Experts of a small language model: 12 layers, 128 experts in each of 6 layers.
Below are experts of layer 2 (counted from 0) of a mixture-of-experts language model. Rows are named router (the router's row for the expert), gate (a neuron's input weights, with its number), up (a neuron's input weights, with its number), down (a neuron's output weights, with its number) and show model dimensions 0-255. Each number is 500 + 40 x the weight over its row's rms, rounded and kept within 0 to 999. Numbers have three digits each.
After each expert's rows: a language model's description of what the expert responds to; "raises" lists some tokens whose logits its average output raises strongly, later layers aside. This comes from a sample of Wikipedia text that the model never trained on.

# expert 55
router:568425536454527505452462525533567446486563545527514550469530469482511533516532478487524497450441546522510534502599530544525481467590500456526530545527512521464505546466411542454537564535461541476498481484572462475563460477535531470454468464518469513538553447524442496487453505577514537529523472474519434567543456528535504522597538524505458543456545525494517452459553508485437502538533458462509462479499519461477500522510515535540490488556429478542490526432533448486487447474514559440523471465517413541440488378462486547554573492464462525510473437545567545454523547554443433597446486528483545477477494449494540458483504482543548522469464482547499524482481446474538473478459506486546517466444532458461500548466457481481425479491532475528444573471511513463526534459558540
gate1:438521530522435507501592472454464506529479400491433572437451537510481497432481517455492473499523495564495531482483522498553584507431489534474482519430485522515496519510467515421471492451485494549464447545480473470509522474475512547558467493481498560555532554536564567464459457446529534500459538512506455446461595533438430497492468523494481531514535525505475520496578530515534512441459541525438474470558423393502469477563530487495555433562492434450481513593459509512479560516444464528500571447477486519504494462511543514492511443449469423480461474438458485519507557525568471493481487518552481530464532527447539515507506465521490479477481507504555459551501566475516496533439464526486504483441494542496434495572546519471537443532464504465430569428575529532482498503414494
up1:494485476484536544511490491496467482514475552603480481540519497504568463468610478498486519472499494447481520519572496543435532519491505516551516487471494489490532474571545533544475460463453461485468425471570520470456508479535474586455519483511433510545514492495539458524515452541537490539516548436523604543457475503474465587485465463432463492539539530490462479532485537549567424533487490519460466418428500473417438544517508439478424534480492491495489483485456533531516464515472432582484521595494452492426485482496456549477495484516374465535585481415472543448491532564530505537509508479532549493462492507554575544504447535555431509498554557540455462549594481471484514471570525510472563450568477483499463507480475471533511505525481477499501557518488568487498510510461513
down1:497542471475478588519513548496490504435478499497497534517533531475442513497493563467572519566431549419587457491451538405517480500476456459489540485492496466465576507508494541452459500485532479460504520497507502519502525560484526562462560522491471489442515530554450540514505488538549468538555488548484535502471510507516452465537546574552548481522512468520475458490461548536517477559575495467439524485487556537511533521516489514484589515491469549571498514533508463530585508554567440484513522478549525477546529476536472473409521511482548510508529554461478469381488448444430494455493517530462512473427577484479495497390560517502523453513484462438485467412557432559524602529490503423456487463490485461480551399457463514533520487465527506510496433458493506532462483502572519
Description: The word the and sports-report words about competitions and results, such as won, lead, final, season, coach, title.
raises: " same", " following", " latter", " entire"

# expert 15
router:514466533457537543457445507521549476504536541520518554461555452455546552547548488547522473471480504524495510448504547525545543446543542553543551511539536560444562546472484554470515529527539545526463522515476496453547501521530556437442457440480448544548556452538462524485561526561487551542516495463546505519534469492565506519506546552512448541469547533464543465468518540519472546489521438440542478505499543467490464527537526545531525513569499462532461554454533494470465468449549534471537497467560489550442486471464511546553523479437454536518437462494540543603552558553476453528474470507444540468429448486461529470455476432556516540461468553547507488461431455494523465512495421473553467468461532447456492584452450469455440524446551453459466526461552505556571544435477531
gate0:477518486438506490448485485423511521503541445485470482521487451504440440468528557509472502488492541466529602546511487538504464494494482570475429452502472509527583451506477480592456506496538507463430488435520505609553505457501532506464525445514525491504443524473513518491593559437569516402434482496525490488532478518512514475486532516468478519548511505460520546451488486460536524440475469483475474573472441506471442509479439491493548428482497512475495492475515529525468493503485460490548485513441562529507531527493511499495476529503567457492452563475506499557594488499485444413508588545492449480448466550442573496513505489475451503470399474483516471490440546568506504495451446504598452549494573451548515511506538480465453517499473477526434558603515486511530525502450374
up0:513447474503533474495405517467484494516512512505549397492505501523477457495518527552460485473481544466485571460474580529496506474479530515494445458539431413550533455505518450532497481497551555410465540475432496540547502510512440473463483533555544565504557469442533481468531506465527534508405470549541457460492492428508541451490534517508510556569487505492535517480492486471490499412475509474547528579572424515485478503512429533539521508540483539488479479465531523500473581447463490457485414487456490581516492565473407482514509506505533454497450583520499514531547459503477472476422514491493442514531556502424457454572465459479466518464510415523576463494491496495525488431475410418579457587447504465488550477496537492468500594539482468489462553539508488514483493481476500
down0:491524475568509464421506560544490514529482464391492519536528518517493536565554514414448494509516514480469488560574511536598527489456491514526438509488519469424444512522551440497467524498552548484531549460468533547476479493570485450511512566497427481545529461515394464544446458535457470482476530473542519512462551509488453492470551516462477431472492550515377495485519453540500526463495525508525506449469473487480435519517454502466539402402567516449579487462425447546469428504529480515466495488454542466529441506512535478419464547462534531522501496505486454482478503485507464458501517521579505460510480518531504427429498571515547503446512516461459513475531481497471426466499481481528454450486510519515522479484512567579551519481517540415502549513473462529462486452502399
Description: Capitalized words in sports and place tables such as United, City, Cup, May, Championship, plus the piece up in Cup, EuroCup.
raises: "an", "ian", ",", "ne"

# expert 62
router:532457544444505523457456473556498474456541513472517538464531487449515521523551420509507491490455513552481550518531536534549533450524572459547539513555539545449545520456458527479568518516558537538527571462564516458555462526564557468485436462488540484540501443544460397462540546522480498561546473487564479544506451481551556509494529499509467497472532549453517462440539527593500546549488487480526495509449553483471492539503479428552571426520451448547500539455532448469441452474536535497561527471537469527468534477456546544544506491472446556525480456504549567583538537563446468519466455545431524490492475573512565471468526469572523551469510477518493528448461472474502467519579468481514478484461476469486444544485466472479398437519508472480480566457551460500522544466542538
gate2:577550419453543473457512506507547481522480493512563424424494486594519481496501547493547440495522391491535454514530460452483574527536410563518479447463460516508472426491519529457501512513496581491455487518529529509577544497524500483514528530460443493456533465543515483437487457520520444496509493529519539519448516506465456567558452563487441475484459543440466512491463514515554522467537421485522520408551526566489528466447444563457472548474443444559488462474547551518451549477507579534532452578544560464527536508545544510513452504502445512464488498552500442468495482463488490578512483500479561500501516527476539475543488542538458443545457490506457543493491522526530486423456482572447408504507498524480551486406481503513515541527512468608487526484468535553527490487463493
up2:497466509551461442570541411496544427554442525475463470487517459491471452402489543426518484519424542458549484457499481477575500489439533490465547451536503470557501509510502516513531518501605413585563472528463429511515436473497445554463486490527542569522497512484487474461518557459491445500454478464456507448512502473536527490437507500475500504490550478448497499519556486479532471512468513534460535530459480500542439473452449473538539547521553511499548511534487443526568502445510538452498522539454496497453495491508482483505500505537490507464579568441513479510446522502447591424499566492559500559497573521540438586443528510455433523439464464555508533488529440477421493521475498470483528467447489504521472585522521562426522454453456465475530544564552479473451553533455512
down2:528493487478497521548546495421525555552425473424398459538522471478533484507523429504541478492499521461491507451515497546496502474544510471481521528519470573520507470467490504406478517514493477479547509526516529530517551499465514491563492536491546473585429526493552568538441449518505467497496461512463428532569531503565529425467500571521410492536454519488479561522449518505479526548456550485431529437520507546532508452582512562492506467527507535434510488537538471549465482573520485560557535513504544529476446522544518433598455480566548494550435520425429501438438440505432510477402545531559533506496468444509496456469508525509570486484450517502506511503482508467477579556549466511512522515494575464517469551452583524463482483549416522448541515539529481473451519485499508
Description: Equals signs of section headings, line breaks ending list items or table rows, and separators like colons and dashes.
raises: "A", "|", "In", "\n"

# expert 33
router:510480485433496537434478447524513453472515514475553507499522445489482518513515407489502448492448502583465507560581471545530531463562522448511562543503550456452446515476502509450522556522512514537505540441514457450514425470511484490459517477558456539475485462544473464513520575498434578544515507472519470528538488487460547522554524499544475522491546479503511490439480482557546549537444450451519465460481532514519447520586533482515557382512539509449429530453512450472421429482541501434529512485530432516532563428489537514524500494455480534553446472565476573491522543553437460537467483532517504492451526521408570431449514505564574540467526565525475560449446472469553501519519486524533490439461504492538437496469466499484511516440520523448538422452508510476540442482447514
gate0:474560517511510536483504423535564532477538485492541444510473474543448436521491461538509542508474532494450471513509475550516514494448578514547562461512564516518444544423448492598528500480469442468492485452495457462469450514537552524480591528521486498447433444427499451491487557456526541452396554551521475508546523483496487549559469457504552500512483519498501534429405455478468537468425445508473483535512519553522557417511458426485437466483523445509482511457519463506429511520459405472508495519490465481546546461536531545465562506569510445535451472478513523495547549559495549555565512520500455522538542490516576497520486444487477442471472504479476439421513514507548530543562482520545432503477505472483456451491517474482489454525470505420532478399514533576507478436491499
up0:458512544490509479433491468453533545483486559543476468447478555531409396497464507562531467507530481496517561513538490528530581528483495506467527517519516434501407494486537498544484503474546510497472608535525533548517409505499458476476518516546488569539423515468543536506482503476518534503404517472511514527511511521498465484510563524494567482532440457548504533506498386469540565479442476483485481520587488475531517416503480422463460462515466474488472469491497548476532486579509466468382504506454390483547477475489522531520471560498520566479455582530460511493558437594495540487510479459551433512483514536467536530572545469523476455488508474514485473433475501555512502509474519500554456541514404490478464518537529515488495590503578519509511496441485532578470496486454528
down0:539515477499519413444565499486480469479469478432465453455474432387455522489417516486543481480479425407493546530487447434473560507394505553495516580495517452517498489519467501477469493489476507445486465470427548540490569479436459544578470489517474505492492519495499511464501554520503487465507506518500436507511489439512404423432479601521542550485495389503494555497535481510477512481504533453482529431566456530509476431470521510502494492497497475511532511544536417458519565487460496498533543512491501462472461497482515506498515517474499556472560519599476519545576520479486500431449457525525510547506543510469570562445498556517529515422487454572532479527502477544421517503484542476454451531505437436506501497527485460439558519545517538559547497505482556587496484538526477
Description: Middle and final word pieces like ic, ar, ian, er inside proper names (Helicopter, Halicarnassus), and common first names like David, George.
raises: "ical", "ious", "ized", "oid", "ence"

# expert 11
router:534502521503527538465444499527558482463514565599541549467555458438551549503538486547510439478453600489452557450509510490538544508540526491535524528533523523474513536445458533474509494523503540554513484458511510462464491528539529449441476457499514530550537459545495508492498526549487549535533489449479523544535475481563500540487544574502436555460555544429507473514516535538464525542498442509552517484469542439472500551499507490534554460540442456562455550465539456475442504462538532503550517482571466540441532477437554538522539498463436539529486456533564542477522522550465449525435454531489539479482496553417521561446435517561553527457488597546447530470468446480536461552569458457521555460470509477467429568461472479423462475439524448485449426472531513491556538467504533
gate1:432551514532548470483430487483549470576495484523534514441432625511484487504492514511525507484490526479540509491521495508498477536530439541543526527469481471508470499516512531508503453495561512534474429605475488504481483494492478469435515530501436556547551510453570432470459477516537556370494536449447429519475458538527474505512583519466500587544469511526489517491521511500527463498484446608558549523504535504522510503580506519439536585530501485465553462503504462502487524531414474454441508585466520465427563456599514436433526434505437527483493497536492424494490501442473491571526456498477472537572514523448444465490539506491468481496470548489546495597471538466573501500486545495478493493521579496528499480486518447507547510477501557471558478509490458551537500443440515
up1:490478520473513511525438590524498515454539516451545469466480496480569529486516415485553529507467484540490508507513490508455511515481531524524502468488552466481480557532545427549481388539482488563460504504535548539561507577577435595499520541550465519457524460529515450524537484502473434550528488525522552532541490462505528528497486515457470499548495514528540557567494502485442454564547537507428573573458475527513532561459536443507456583456487475546485475477503543522510519527504483523474462531495492496453510557477434520541523434520499569498519490496475441421417669503427464479501493514449530543491513444497543509544528524477482502528513598478541546541540533514447529504533468512520533439569482499464430493432422506507538590565515462564522521495470480508528493510519485
down1:472603511482517444436506492452513498554461489434530506539465427554496532486483450454534484462497522520477552532482531489460446495491483483500491576562505495511529513526535548496481518520493462450473554485508496479508491466515486492509466522515512497449557550516483559473502556467480562500498446448438476499433468545497483449442580485452512533571559472462512548487539491581525497565540507514505520479514481549501484457573492518472497427485480533489545566540500474479530492559509459517530589450470484402464480493553495548426491445510461429467446492455506593410530457504466534499544544526528453549503471544537484489433478552440463502484552420462464550539465519468554487534421516547539466454541490553466530459520404505490513431543525559542525441504477521648445472525524488
Description: Prepositions, mostly in, also on, during, after, from, for, as, plus month names after In or on, and name pieces starting In-, as in Ingeborg.
raises: " the", " order", " addition", " a"

# expert 20
router:494549491458470482476468491529525475462538501525537530466525485467459540545538496516551467455494474579545560458497517533530566447559517443528560522511521495458547521477543564448502492526524534555404586501512512447553540579508516452486509465533402538520553500516463549529530536503502556514512449472530505530530460538498488476517525554506451565461559497493543470443553523510489536572516495538531522570490551464464444529551570488533542473529472468510479504495537451497469498459542518521542454446508485554432487412484538489467439561466496536555440486513546541563537544541447432547494475529460526487440503515430522459451424463543475556442497567483495567457454491459584477445455446537514476495463469471485521575480463459508503561452537455434495518454509528571552453459437558
gate0:498504488577529578496437466427499589542484497517471551500500415498479470490481574601432487501478501522498512556527494515541442465463490463391450453535511568590426523456535565537520466549559488498459397515522487521483471424542501506542476483517539454510456534501488497548579488487473499469532547474464521455497483483497466533423505507552504513528539513557508473572512472438544522496432511468455447433441522556515483458488525469531498512487464476541480415504525525506468457545489502465475501501458477527512496459462566550489471459547464450499474483463508475494499511514516502559518503508485486465463512531526489560497523495489404441512419456533519538460453519574483447456474594542502511479553488519428423550540496485487473471567539478404469527490468568469457430464558451
up0:454521489458500483480478485508403492541485527474546455507508555492515538574517567425468492482560536474416500476493553536421536488533469562576515489543516548475563452522441427476503489542477475494523550438498536441504520467547449534491489537500449452513526543536540541539505386510542469460465500486431483495504484489460546461563483469387418492505495514474401485403506496525499451550434485473528484457540490519503532459545437536513510477549476500549504543448449560500525493546488469512479505479447526511464458534429537499534499488484496486527454481499502466468449446543540469471442472514530465512575511485502534510510562484474545535532489424502560446493506482489448564527455455532562496485435460466458529464553476523581455538506493535395443532500486467587422481569483493
down0:508547460473502500489545480516438463488445539476477470467504509483466516556449527527495406523500546418498501561478496497527576468447479454498538605546442499541479420467570514441462477528481486510439541489513572509511444455465519486508518516463519553512526500478430500559499531464528545520452462464559566478479522478463458409479407440496542523497487485464514522484501476433496445504467592515478457547509499501537476466444553509522518517510515531574485504495501459485465554505472537501516460521482467501488533515508437483535477469522546521500500545540441430465510478464516535444508544533440587488559478538462531472517452412514496454521534441448522626524461443433501458480405527539538498528466454440526509461540516456476480532547534405536545506517461581546393500514462529
Description: Common first names such as John, George, David, and the leading hyphens of taxonomy list lines, plus mid-word pieces like or.
raises: "ious", " Region", "se"

# expert 17
router:546430487472532470428530521554555461515548552474520546481531516460489512472542414574531488473453532478542544465517509519539549471483530540536532471480555509466549512518458521456555548533518521498546467472603447489562452550539522508477452468473465510561500523542443442424546545519597490461548502490570523524543469409508538522504501549539565507503515531451547461493475562520537551547510431433534517492515516458496508542468474485525543439530549445546461502495530446485440528488552508496524547454515500539457537475515531528554452489482455536553527433499501585597474556583465540517485460511524505471434447560450489543466464471530531555464503480527434533432470465467524482468489439482521491426490572474509447540535468479492478420530524475453555515486519428480497587496472527
gate2:462523491459501522489483501448531541441487474435390558501489517533435464485549560496532486602494511548489549485482501528536510475503457444620506562492503442499502458577558492443568467410521475480476491508427530574557476477458478534498528506467527489509489539470496473489521520537470499421525564452474524505518486580480517513523494498432472580536441499474517490400519574506468575501529462488476534480552567501524543493510559483514519463525585522521478521571529550530546452538422496479461478547456548495452442575533501494447507476514496499447454492511433548491433464471526521477468466511478481468468456496563456537509530509528493525563513489484469606489490508463580497458533505556503496510481525492488491436514436496563585530409513470468493513501554568523538429537523511
up2:551470494531512483484514442470544511524524501485556483516536506480620471425501507441512479518465455450524542501506516482451532558481475537438520428501509537502500486444468473465435564545485524523492470494599520467505517489532475451572498542457514448459482541586491514557531476512525489505436450542532482557496503497533539401512503556517502440485510517566450433569463455522539477479483505444481465504448433528474417530459469459459452576520496427550544458459446439527505520484508532477560557477482471472545541442519446533523524514509540564524477561473583516520452538526500562457497547526482491529513539542447519478506480479492521533520507523552530403459541461526434518503439510415568561456512472564504471537467566542506442434549514481571564502506517489430487545480423505
down2:512531556578523534529507527495557482544466499453490440547492547557447413493458442529475441500417517470505489482459480530515461535501430525466487521514433506534488496510491480554466503487551453506501491467539526523473479545555526491484522476442500536600488468432494481533492431473558482457463550481423518443457506469545491506475504570539548437439502497489525488631535466477560557461506538485473451508549430485505539452505519469544483499552453446459494528494465537525520556560517489560491401511501553470608454498514469472567458560519536468564521445504484543532533454566480563447473535455554458505494503421505557499493537510502528472513429499527529446400540523457462542468574448582514529526514567549569523531481547533543502508502459474446468512496477489503469465519523510
Description: Periods closing sentences before a line break or new capitalized sentence, plus == heading markers, some commas before but, and et al.
raises: " They", " The", " Later", " This", " Other", " He"

# expert 7
router:552437555489513529485426560537510473490558489580498525459528471505529552539543420492522461503451516437430485410555542553552543442545498454516530549519562531461488539461453549455494509510504546556507490501514459505523402500523553463499445472474529542534524493527435491485536527518500547528516475462583514525544447514540515546527520496549462512466523559448517468520550539526446544484563511479510435464460520441530500566510501538520540450508497461556454551430558454487456461450526519522502573444507461542483513472496527548582539471456452513571474460506506548566516548550507477523492447547468526462462455527499472499498468451549496533454517585509449538456461464473549443558491554446520512520489492509455441553450428479450476434444475477565441527465554510537531559453566513
gate3:474460576545431509500503485516435466542502492483445494531436533460448520497461444477581505554503501483497573502521478449510550473509499420508506469431541461553465526478512487474521483543521467478465539581466526512521565527540547512523557483450534535428544456514445476557532508538473433507446505474543549491534505505561517527439501472518557503542492488511452545568552481513451521533525528513500570536518483470503463569542517519568575453372522476512459483458534414506468457419486459474509473521516566536525466557555466492479509429465529451482545524488453447540502495555545549521562500554403425610504506514509448485440463470497489479468539587447511553515499554578520430476508512523483562440483470528552501536483508500536545482454516471539465549545480542504528508483546503
up3:431465529507477487510504493460471507530523461462516494514472513446462499510495484479638555513516466503509514503502484499483543474496493477449474470415503496505468521478559544404510517493515465573536512547518534525458564518564542532541523473459567589491586519508503454512512482559500448463412530552558545496502516534522507507430521531508510416508520521494473533532514472515497553541539567523552542506412451459484450548614462478532538450408542530520499465426448477506497485422539418482511449516489485520483477509541461538455508443495560468437506550536475505545481482605542486550599530542432412528510508461462440508519531455473517460550517546420440524483489524539523460485459538480506550434504530544508520518465528524557526483442495549495458577458501517506533543482485476
down3:481488558486535507465490502500511511486435485520458483501537456449467473523631504526439509458457522388429533487523499478494481497511495483455523485574498503557511449505457500473515519524461481451521509532535574428536521528462532514499444471546594559399499492481515536463504498437499519489500569519518535476487506475499555551434514509546446549572521528513514497483453492566481548520537506427480507495470546566513499520482489484536470517498507480474486485506534456494526511579488530590554442505553442440475458478497495420530495532495567460604432491500534501497465499534490504524492502429469514501478523482506505486483547517488474455500526466553495508466507390581471547541597411458591563529542557497493565528457538528592483510513484562475559458465471545595478484452438478
Description: Articles, possessives and quantifiers before nouns, such as a, an, their, several, plus opening fragments like est, res, ad.
raises: " appearance", "ised", " draw", " man", " relationship", " performance"

# expert 26
router:536456550458538533488468536546514488470550523513547544461546472452491555546540432523497451465475481571498554463532505541533556453547556504536546545529563555466541553469459537460535536557543546556482549480508449447558438526540544477470470454511468532528537460553469441452532567520479555521553452434492442561558461519534523549526529499514465517452538541492563451453532535518451542550493484465560461520449541457489466542558534519535566480554461445515457548459540468458467437461541550452545491462543442527449490480451572542546540495435433553507440451530520563505541558530449463514465448542482551436458504489465528449433477505534516515478511538545473500441451461453523464520522460515532472469461547462456494551465449458481429491474563487529435508477508509496538521467482524
gate3:476488525538561534525515486493521482585554536485555465459490551444452458517393504521531522565531427459488528499529469493547496484479545496478437520548469537519537452505529439477511547530446497458459546496506499537492502538460440482538573426501487486412530489474522532516521434534532439556503417439509487452490532532538497509477528467511528477505454461489506444479456495511466488517554518520557517520461511508550504508468471466524477463457495534554524453496615553537546410537465492454441549492482521504517520481532531443440533466467476520503500531531527451535484502579502556535510518513477440543571569462484488438580500503566475465455562474438560580478427524458489526485483523484488446428481543480603504546494568510516440529481534513538567614459588502512501536554543501
up3:463458549452513571464558569485471436464405507461445445504475490437510540502452508458517415484501467494532457462458578488539491555543512510518460491484458466464506515549493518518490490399533505562480493512557575516457565511481489467456489498490456506453476518555501443532490439458432537532599534480520499538493497462536441534436491470505500416530452492470503536500539566460519585539496540429506506597456530451519518525531517494499510479488547573483550512471482480453446538463565500498502574516468596474521473514480564453499458499456493510410515460535438473481497493480497560506493477492453449457546515516497497517520495499564477444499527503471504454482471440468402455478479511431465558521488591499485611587492511502493522491435474510449523498514512461505587542559517502
down3:507574491454492489472450483504509484486526501518538520511479448561432510473521479555483563497515504460415484476532433521477466495474474516552484550510454427514505532430488571568549560512494500472496467423425485523466440544453533474453495485569555477454511495491605502525513391487540510424454537546489400443501494530571567467469534496537485507569531513508460460528455518494546471428521516534516529501488525458569520470447499480482475463567572469535542559526552513488431514535510589448499524525526395438475521584516491435505459494533523508445497477517484523524473423520533574516569549486463493538485540429483482508460500504561523470420520464536503512485499461469537471560502529501502458523532426472481550410453538523452471498496506543552444514458518508494432462485477529
Description: Heads of proper names for places and institutions after the or a, such as University, County, Road, North, School.
raises: "istic", "ist", "ised", "ic", "ate", "oon"

# expert 43
router:548457578451522551462441553522510505450548527529518544473561485466516553560530441523518476440482546460516556468512543540563525461563556454507534541548561535494547526462476502425535531504552543529479542466514486453501402559545544461455469467508590517536541439536465539454553553499454521524496475439514514535536462512545504516537529548516445540465529541456499456456547550527477531485524471445532388506472548463489493553539543490554538505552478495511456540442530448465447482468525540534569523451503448549482492547465503549565507427432433538511451459498511551544527550566466472520469457532438526458479465497463509503449462466531494521496506542538502511438450463454464447558489470511550491489467498452449487571470455466457434460460542447517502500484543532533528583457536521
gate1:465547494500539411531496500483466489509524487491479553578479535490566515441501515468525503426500551507541492485419443469480479474510542475499524467483551563434547454511615555519528517437458531553461476527459559545534523535459439512498469567541423484551528509487530510521547501489537461493444528527499507523518438477545531436545517493531539533492539546568512438579523528507509548525494485480511498437532542474478474481475454447439511499504538578562510491553458469503535441449433518486485463452441511486481618503509509499489520484494456514535509541477467504471461520421524512481540492532498594539483559507490493549423502486470437513427432489473531527502470583518487562465515491456428515550475502544598486486492525512577467443465557493519441538484471514452602429444497563
up1:486401484475507502500494490533528535434441563471559467442521497505489424540488499566541512507495452501559483501516535495488513497510468492513502552470471517555491431445474472476480446478487469506516481445603562542497496482530511505509513422578474560529517479499439463520448461537558490560516526519507515541442517482497522496577541520437436569501471368433515569441455482487522486537449497496520511564480489491559429465429518443543459575564515469556498504526468548428524514591495518578530525553517488467512533468493585509502494595487532529478492477491510436504552509525436458497462464464530481545450451483545528509543490614498510420527508538524462505475531480542451561503525516487525520428537480480406525452459519483445494520514493494518532458584467537564502493473517528
down1:515627534520488388393458470515533469546472472467485460498538516532524499572548498454562465524528464578475551485498467495464549492516505484466457531477483509571471413534549493520452490488455476437563502515504583497502494541520552452483572552550520530523439538512519571523478544483508402497498556476455495465447536504505488478422514492543543533555469445472496480553487445508476481523574508544470474510499516548471473480513523486480519487528517486483478467469543545498471532498443508433552527491494473438494524502496489545444507525543463483441525454534452547444465480523497452490503531507505527508562502517481524524589470491442527471470493473490510461455528474548613487474461444539516463523469390511434451519508406493493559513526562571460611461438478502553533536573482486
Description: Common nouns, subject pronouns and words opening section headings, such as University, She, people, Gallery, Foundations.
raises: "an", " on", "oy", "ad"

# expert 12
router:545461492474552525441455557539539453451539531483555556456545459471511560557545477488501456459467469529560532484522537516532528461519518517557534537530541544475550551446453535464548539521551542534435526475505474468568454527543551456453454439495504531570563453543461544487533530511450532522528506467580462545552464519548516528534539550535453561463542551510531461468544550536458540530514458479538471519479552457462460554533498483564548493536469454542449557471539464448476452463526545474524483444541458544445526516458507540519513458463459527514446457504536538478556564562471441564467467555471527472430465523492615466461481472556546517461489551523485519444468451467559453495549472582536490472442573461469490549468462454486457473465538483512459510457542523466538526460471534
gate5:441538511508504505534457468487454554493561504566459557519492572557469529538544487464517443490517460476492531483493508470510500448519493466581448486512574512498526455515530565621548459531491542524536567479481491483490486516480468496491554436501517467477561494494486545480457501465467534435448433429516492543567544520531556457487466467447566498499500521513475538466452440472450461522517531461506563594506468476482483583517532576491461537521573533393490470540532557507524473522425475495462439482606474496489492558545545443549496490514480517523438488505480577472426514478551480484526508455539587503571518511549438485534505565537503496518490552469472524464490560451493518512470495484470493453503534486562513522541513494484587501401454546556540557426464521463470459484448549
up5:415472436495509508578469463513513509450426553497533417438561526448486453470468494515444569461474497514509489500485491515488483470515490506482543534439490516539501635437495532475474493502459466515556553494457512414511493509427441531523472477474488552502515526519559488461472529477519494513493540504549487569508544571499508444508503516453466471496506497540510450568516476544487538580510473547446552507532459507481451463560490492451482492522524514528531489414546571540505502490443552522507468536433450514485470482532545503426457540550474495463465446503501510479558532511455507564578511552491481466507374442523439513496436574483480460560506540456479557483507516496488539483457473562476568500497571460485534482421467466515544433530528503472474415434584516563496444492559444
down5:544523512524413452498518539501594481588484486569509522475418521573511517521557489490472426519514459528427527472526453504457530441464542457537529511522394478450489360505423449541539462505495485470537499510521469520474583463446500548490591502472465502480466426532480566538455485587451603538541411549554541480506460510494494526518470492525517498515442536453518477451454530436529526471500451524493437485478504548554462533520531505538551536483479410485474431476514473493500514515550513526552409531502518492510512515577506450483507540562478534498523489558502532537524426500553500532516541484507510511474492539498515504524462493507586457502487539456537509535514482493421490433563446469498486469485451558555470459546501575458548479475482466521513501552474498517538482532545469
Description: Content words and symbols in tables and lists, such as dagger marks after nominee names, ±% headers, There, January, Party, winner.
raises: "ation", ";", "imes", "-", "ales"

# expert 27
router:533449543464585545458460504556529480478551587604556517492529462492498508536547462426536481479464517553586495460495558543513488449511552457544537545539540532445553511489510551435535469551541527567489542457533512459512431544541545483440462469573471491558562467532452409471557538492599504503524453453519492532488478454498502482533531528522451544518540538530532475452552495487451518536477455510525511586483537468461447542517514463505563505543397480531526535475505457448533499460515520512570494471551454536448566521467547540486512482449467515551457495526529539518558468567464509520429471502452471501450459536512582475449489471525511543472437493553526483468465480527483481536561474493528443459449562468531477566467462506497455488455519470458521470483543460573553516476491538
gate5:580495485537502538499462502495384456534452507433441539515470532507521484564540520495509456506556513441526479481521470480557513473497462464541489535558463417435592492524503471540465504516404481530514474528491494529441466506496525462466477491475414473516434495499454578469418534612471490461502474474478497564487570528476547416495515431527481440473472520493502478453477486447511570502529535481457544487581485516522458515503481550520518507513487486521520447527552507470575499517446503522495502499515510442451467524553500474532556545454530475456560516477530492517437557571434496504435590524556512484485442555515463523562501489482558483506517511503434540573502419464508484557461419460457542521446466546489495564484444514498551517418492510468540473500477453404490526537528564
up5:514557499509569535589500538561504496422583438550509519456414501531497478500475524520509490495482395526452484493435527513515506500494455479503527549509533496545465495524494538522560522523498545518519555571471505469586475485407529521506522488511531540493490474450555448485578481486492542559498490475484531462452474583481471516463478547502460553490555509532502511617471511593458501510471530510503513556549518497459441491507488440440461563413454465496509516460481623521506551529489475572498512490469503533496497495461518474457352515516520523529476484470513505476529605486550528506565508534443481523536453533487508473488504498501447441464552505516463507513443480462487543563538547606472436530511534499474551466456510485483512499480523467520495451559521561456480455444415456
down5:501498426477503483498446426392482517547554524519540618498515522495461542452488503475494543458440570490470450506491487544545472534497470460488480540495449526421510529424476496534489529516456512462497544510535493481443432470475492491513485538448445497542547493450479537501425531546481523484496514582573560508498460498479469448565511466455487482510516537580441466444530478528511449483515551506484538440473552465470552451546499483522512468499507499590540502517562463449530483382504542492501475557517510498535515482469498518448468439511466440489524510494528427483515478468466400413496445490463533479520476503418450456522566492455502421478425540551516502492461476491515483469418441393497482451449550486527518520487433491460508426520523455505472549421495537545541448489523484
Description: Line breaks ending table rows, list items and paragraphs in medal tables, rosters and infoboxes, plus State, Class, USA.
raises: "|", "Ch", "C", "=", "T", "P"